From a checkpoint of a small mixture-of-experts model trained on Wikipedia: 2 picks a token, a softmax router.
Below are experts of layer 3 (counted from 0) of a mixture-of-experts language model. Rows are named down (a neuron's output weights, with its number) and show model dimensions 0-127. Each number is 128 + 24 x the weight over its row's rms, rounded and kept within 0 to 255. Numbers have three digits each.
Before each expert's rows: a language model's description of what the expert responds to. This comes from a sample of Wikipedia text that the model never trained on.

# expert 5
It responds to: Slavic name endings. Name endings and country names inside sports results tables, especially Polish and Slavic surnames like -ski, -ska, -ić, plus Ukraine, Japan.
down0:073137139170132084135143126152152090135151099120133078115099104140152133103112139155176108125156108098121149175104180123103126179104124159138160121125132120128155141142118146119151080143123117133162123126168140139173143095150132109165076132135149112152151117137117117113135097106131102112107113163062125117103125102157109104117102152128165139126117105131100107121136150098150130168128
down1:112135141137125142102111144138108095142096109132150154162136119072156143115105119139141115149090131126128104098099175086109127153090120148129164147137140115140101123171087117145150132157078127147124111130135142139102118088143126112121097107173158112148152146120144151062164117101087091136146119116140077154122108193151126159129123168116125140125143149127131129140135094150141107184109
down2:089112110133120110103123087148117151139157142146108116136130111099088114161124102119139109105123148139168178109101097138111106147105159137112103093135190139125147162140120140099157149133143152131132108089128110150108122146135124103156100162136123095126121158144184131155154092152169097110144153126139084156098088164121135151077104125146094168122124138107079149140154157142131144100127
down3:131138167146151121156118147135114116122111102149122150154114125129122124126109126126185110145069122121133122130126138088125116106093115102130127110101124147114143110162158147112158098128123117085087146160152119145168133062124093159110125109180117147128120126127157128129121136121146154241156110116083131113122076183119146126157144108129108145098126113149125118131122143097129136135119
down4:135136071149137107129173083128113139120136129141143123115087135129153093134116163140094103127118144103138151129160131087127133074112127111079124096158157110108154107144103104159119096154141134138094144103137153180127136129122089126154149119106082192146108137151094108140132145120138139099154117166151129119098149118177195155113115156130154159127083130133104130139136140132117117123099
down5:122133120104130148096134110112166109148145195144122096127152132140076125131153119100127112111116133147150083142147089072178133132140133095088120155093143174161162132147158119113125144093140118167140150102154150141123117135126151157143102099127170152135099102096121132118137138114159128150093076133102108108093111106174141113149124115132153154114138135110128158140157156114121075113105
down6:120158115107112158136105163133144078121121122102151121107153129132126160155144133151124159131103139126138146137124133102072105090149163143144170135158163104105137122089085092091123099076160083096149158125150129137120139091115097088147140093131109146139148142121135157115123117108129144111151119168107173146120130121157152166107130096094110120169141156104167089148115134134136133162088

# expert 31
It responds to: Mid-word fragments. Short inner syllable pieces after a word's first letters, such as tt in Attendance, rit in Critical, os in composer, op in shortstop.
down0:122107103132117149122129145132146126104162113107153096146121125094134087124148181103102138159128141164136131083128152121103132101067112096136093122139161153093160121127172122129136131112109132112112153124105105136126141088132147120185087112156117169118137122156133187104135132146113151136128067108105123142129146168132151190121102110164159106139129145158163113143089139121132095104125
down1:113122156133162133116110165134115125123109090117118107139132088153129122116112102128125087172134136133096139135127098103116088177131131140113114142160139141096125115136146108132104139095112108109155097157148107172080177096110143118090138068139088125140116120129155091089122150143147123146092111146146126159150153137157127155112185170106145118158189111148141152179155139123119115119131
down2:165142094134161148137135137149126122108129111088162118118112139138136149121182125129204091113129137123102111123148094137157150166121150125158146153100157101096141141120123085109116112158113123110133134125127104152180171146141106127110135097125152141079078131146124095108145137152107178153126098106149109091153129090105082149151086134146111109117141108169158134118118103143122093106123
down3:125073130127125133130140119098154156141159143141103122155102150145152113107118176158109120116166135109131132121149085106066131063154108132135136105159148121173132157145150074170117149165158109098113128179106140148122099112115127117144135128155121105124143084105154155162129151129100141108117158161109112128057100116109131113121093121166105119136125108140144105155110133125125151147135
down4:101131116062140149141136079103122116124146114092084108149146156134135117161108127127134060161103108144116105105144134154161149163157146143142133155152087143134120102119124118138131157122088089174134128127103129099155135098176115148149111098112142096169108144145151138151117121145105119126149123199140137135102141157093129147124118110143126120123122169137145094151115114159118154079094
down5:142155161118114081091144107118134151128168129120137139166079125084067136142130115096105152085137078139112111167103084132127172095142123132132149158111133147110103116152124139158107141162133174120100167135139105102152118110129117181130155099138152156128119150122132120128153180102117136124159140105120127159176136107098122147142150124167113126098115129113108115079122139137090114134147
down6:139179170112127118082095156124136157103137140137144157108132128138137157105117121096109120157132152136153116135139182175099108095096131124130115115126170138141137156126137113087165106115191103120162149100096142110104164133118118093127137110130131103143113107120146164139117107161156174129135104088154111108067124109142151122149130068136133094150111141090129134147105155131097137113095

# expert 21
It responds to: Table header words. Column headings and key nouns in sports, election, census and climate tables, such as League, Club, Time, Cup, election, medal.
down0:122106124105137135159189154078194126128099165116135119110173107126141129130119123133114158087091136133112128127155135148156118114106136136145105117136150139137109126108126105173189130117120129162123182095114125122084104132105153138151113080106150127140169150111088131105168151144082094098105092135118164118079149097147141137104145132149110123134128166086141108126123118136128139144137
down1:128115103158130157154111123108136144134136146137149131144118139115106102125106119138117124104170069165176114095117155162136106139099134133141141125121127149124158140083111092154123116146066109143127161125130121082116130111079147120141161113124147096173078107146114087100182127124110146108137121160162095141161159122148128131113135154138143079109081156160117114162147131118181123119112
down2:142092113095113121144128143126144123147174131157158125168161162153105171125130079149150122115145107155116103144133110127156124112065095115121094117114110112144134130180113150150106133156098168140110153106128114108134140064123153153136161141121102148104133122122131133134134082096075165114120128110088141098117167149107087103124142118093114138127150147135157123152141105133129178107170
down3:121155146151161117135120128116141098137094116148124063143122139150077112126155109093158162104128091146129162121136151117102117180133060111160136150118131081097133193119142129150122107120103132098116123116130115113117098148150137132143137120153181100120111127110135112116138097094145119141091126091147104158153129197109146129140099108116187143137147137100132130127146122146133157114147
down4:114130091120136145108098088138187055145125116153148125186118098108112100144148141101137104090102154126131177126104108098103145139142141120118147100147149086118128131155102136164112117146164103168088123155166111138100092121109116175129113092138120147123129142104086073114113153119169100144160143128118158135121132153157112163119134137106130151150153120123145143140166132122133110144119
down5:147129156137119119147105061148160108141135111148109163111120136104135152103142159142136142147081167149140094111116112158111121155109123132105138150184124142119116098119070084105120098108132154117113084083135177141129171149119096094130137097134119147107141121157156101147082150131154122131106115187132116147082120136140113152105123110118164114155136100149141135130126090157118146140165
down6:076164093147146133115121142116112128086123167161124174135108136127102118111110109066132085130123170064118142119139095171139114131097128132099157157122153107146148137132146138158156162152133178141108117143145083103151137137155117101130146106100163132101104110114112179107116144104094118122187086154165152118120126147140113117148090133115116114162117116137154122131122134143124112147114

# expert 26
It responds to: Name-internal fragments. Fragments inside proper names, often surnames, clubs and taxa, as in Roes-el-are, F-ord-e, Polycot-yl-idae, Mocan-u.
down0:141152129120136123129120138095144114137087140158153126135153109121087061127134103116131141119075169078113153140108147133108132120149140164146131084112163136128151119111158146100101141124146114164145124120151176119109141123118123171100144099136139097160179128147098147109098121118141090076123137169124159134111153096129100142152131128160158069117136156110148132147154091078118109133113
down1:067127159126131125155149143121120135151166098099149137134128111111126201173129135099124147130151105126134151104110113146102086084157085129081094180133098172116121108140140154155133130146138132098155167129175128121153147112161119089089088137118102118119103142123133160132133147103115106106138132148136126121158112117109122120090139144135161146131156091133125109118165105093132099157169
down2:155124157103130077105121062199151121113145069108088144095176111102119074100142121111127111118131115154071091129146135098147138118146143121123127140097147141142142174129105142102109132119105137146114128121106160119153105089159158140160109119100161115115125168132162146125147117098119142135112157101162138129129111151137160103126103119134135132133144104168171136120133121131110154129161
down3:158145134161124188119080118122131128185091155138100117089157148127154114094154137128115107100138113128151170121109115108123128093161177170151092124131128070139086132102135108144108137139173137127076159123127137167113124130138124118112140144120118166121150163172149153153122129095111094086101127133126134118126151130125125123068146126140131131125142137048108117127130126133120132119125
down4:176147138111110147110140122127168131103114125147158118113094126137117104114163137114100118155110102120141152147150158121081114142133139123076120165132129124144137106095089115146098187119135096133082119096153160169085109135119133135168153124120119133087148163109110104159117152157128126108106120157128142134144143149143083085101101167111219095151121119133129129132135122152139140108130
down5:074148115141115122119136146154146142118155149153113142154119134153102136113135080111153116150117118109151105141148100161124112174130130126108172141156186124134139151151092148078129122141093148137111128143101168148157129165162113114112125167136106129126170113107133126108120106105101105135138076111092116142150101104153105086196145127100134137102135117116110154075118136171120103084124
down6:103130175125118143114135116150150111117141150132149164151153133115093182124102150132164106138164125117135115192146125119132116174085094099107148147107096176090134116150121122116145130137085122148138112125087144072134122120129156084142092113142130144130113110145141137122156142122131122105112104129116127092170081090130122109104186156118115137133117132184133064143136111139143099133143

# expert 6
It responds to: Infobox field labels. Field names and coordinate symbols in infobox lists after a line break and dash, such as - Position, Kingdom, Area, °N, ′, UTC.
down6:139124108174110121149113135089137088146121112127113124127092072173131151154183092132136095108124136071099125112103195160165121102104115125099116170130150124135125106114126120101113141159082133104144110120112127147131122145091092200143148083082127154129146170138162173124094143155127127122126121136155142131143121134128146119122158131115110163125100149132099136121134117145150123146126
down7:059084142138104129130123133170078119111147152115158148111105125112103139152133152152147111166124205158141170133156125083125114136128143121135171139122172127145137174112118141126115162138125109097108136099129113107122133121144122128124148088135127125135152166132056116136085145129106128137153087121159085134104098102107144112151116167116091155112113138097125139114142134132097149141149
down8:093095128118086112144084134113135101133126133158145115145124120139101111148117074126127155159129146114178140115099135125158134179113154120101126126139133107170164121086170138096148076171113125147149171104070118146113130156115093097125139100142153128135085135116128096144100117142124105132137188106126100123110113148131157134120144134153094117168126178164145131138110122110126172117149
down9:136050112140104176128119124148128189159123109134139123083121083148127151157148120107103151129093116135129128130115120095091104144164143118151105151153182134115130128142149121131142165140117127127122139127125105118133124123149128128141127084109141133150097111166125148147111152149116190116158133098120090127102157151110129139122147126164112117149104160121106153072041099131133125133117
down10:134125094124122129140105127103150116105132139125101133142157093140144139083138099118115172128116171136150117101102138101106127157144124126117128113121147142162133103096108121118164174115130167099150136179158142139124149151095076116090162117106108133155163176101133182156182124136115116140131143124133153137117113151175056101111119140106127121129126169140108106137109140115093114101075
down11:156140120149114130093140133159095097184159153099144144093140158180142074110151109097118122107122137121078139176153095168155128130105132109111107079107121154137102163137161126144111101165121142111135098111093131110136124156057130147139148139075138114132153091149099114173126111122157121114135133113138124126091127129122135161116129116137109129111142134152136142161146170157119136104109
down12:169127147142131156143126144135113092130144137094123122119146172122135060158074121148109177137104113114097120126156145121116078128109117170158148116108119104122144133129159147120146121152127128120126158139108176110134149159121149138149133085112117057111103137120147102141087139118104079091162134122074116125145129150150123120113152165150114121099151116122189150131120110152106126114165

# expert 8
It responds to: Mid-word r/l syllables. Word-internal pieces with r, l or u, such as -ral in central and Uralan, -ul in Abdul, -ol in olive.
down0:086122106142110132066122144131099120112129151142103111155157134131151106165154131121124114145121141144136129175130157109091076131117116130104104173126154103117152108172106126162110094106145087125162112139140092145135129150141101098136109111142122130149171124172111143172081133136099152124116114160124150141115075160149078131138121143118158117125130128168100143170145130111105063148127
down1:134101111135107122132086095163146108157110178168123138171116126083160139102129088176128126122123134127134130142119158128124105138121106110177116145144164102133135167140110120129121115137102137128178122132107105129146120115124158127097132116140125112112145144112168122069166145086142104110107152148125131075116097164150132124077138128166118153157153157108118184140122068104095108125123
down2:140141142054157114126153112140101112131092135122126142116108171102099119150140143118064150098137156152115140101137124079165122127142099164159180132104131143156114144146111117121126124117121124109165162099141164136123121134120148110149106102140143099081133118115137132132122080142102147126134118098144136173109204115121127114150121165148125102105125160099173124115123119101128107184110
down3:107137163058136091133102154095107127173112120101182134127160111158080114157105131102086106142144134116125105136140129126125182098163135158135171140156154131160109116099122116126119118106172109113112138122127139140135125077123147175126149121134141137156133113084156129164127171127115125119127098121109113123151168125119077137125142171131131131101123135096146110095143179136088142126108
down4:123111096136126187104142129092121152095118142154137147160120144167113103139123169138125150096087095111076081108133161131125122164126132137133165179110079134127136104107104116164148191124111119124150138122120113122152148114109121139109150106128115116165167145146133199109116111126108147106099110131139160131164148116110131119101143134101139094135116182103100137112158142098114121144095
down5:113106135127162106119164122140112141157154184152099178127097128123093154162148118155094152095107105138157090136104085137092119093140138096103162126146102124139144155121173131105102162076113150179155168123163115153128124116113079153164108129125117125124160163153158153140128122129109144108140132160140110140118113089088139112140145135137117104097109093125138130102143099124153102109111
down6:116104132164132139127048121114145136070171073130126110083140118132142109062117105153144119106137149146144127140143125112147123148130161113173142141131097118145146108132116112091149090137139148143112078175114161169169164143169084160140126133141129122094086111136124131094145151133149141108156161122105113140117128128136130114147109138135135118105095110108131157163140092134140104155129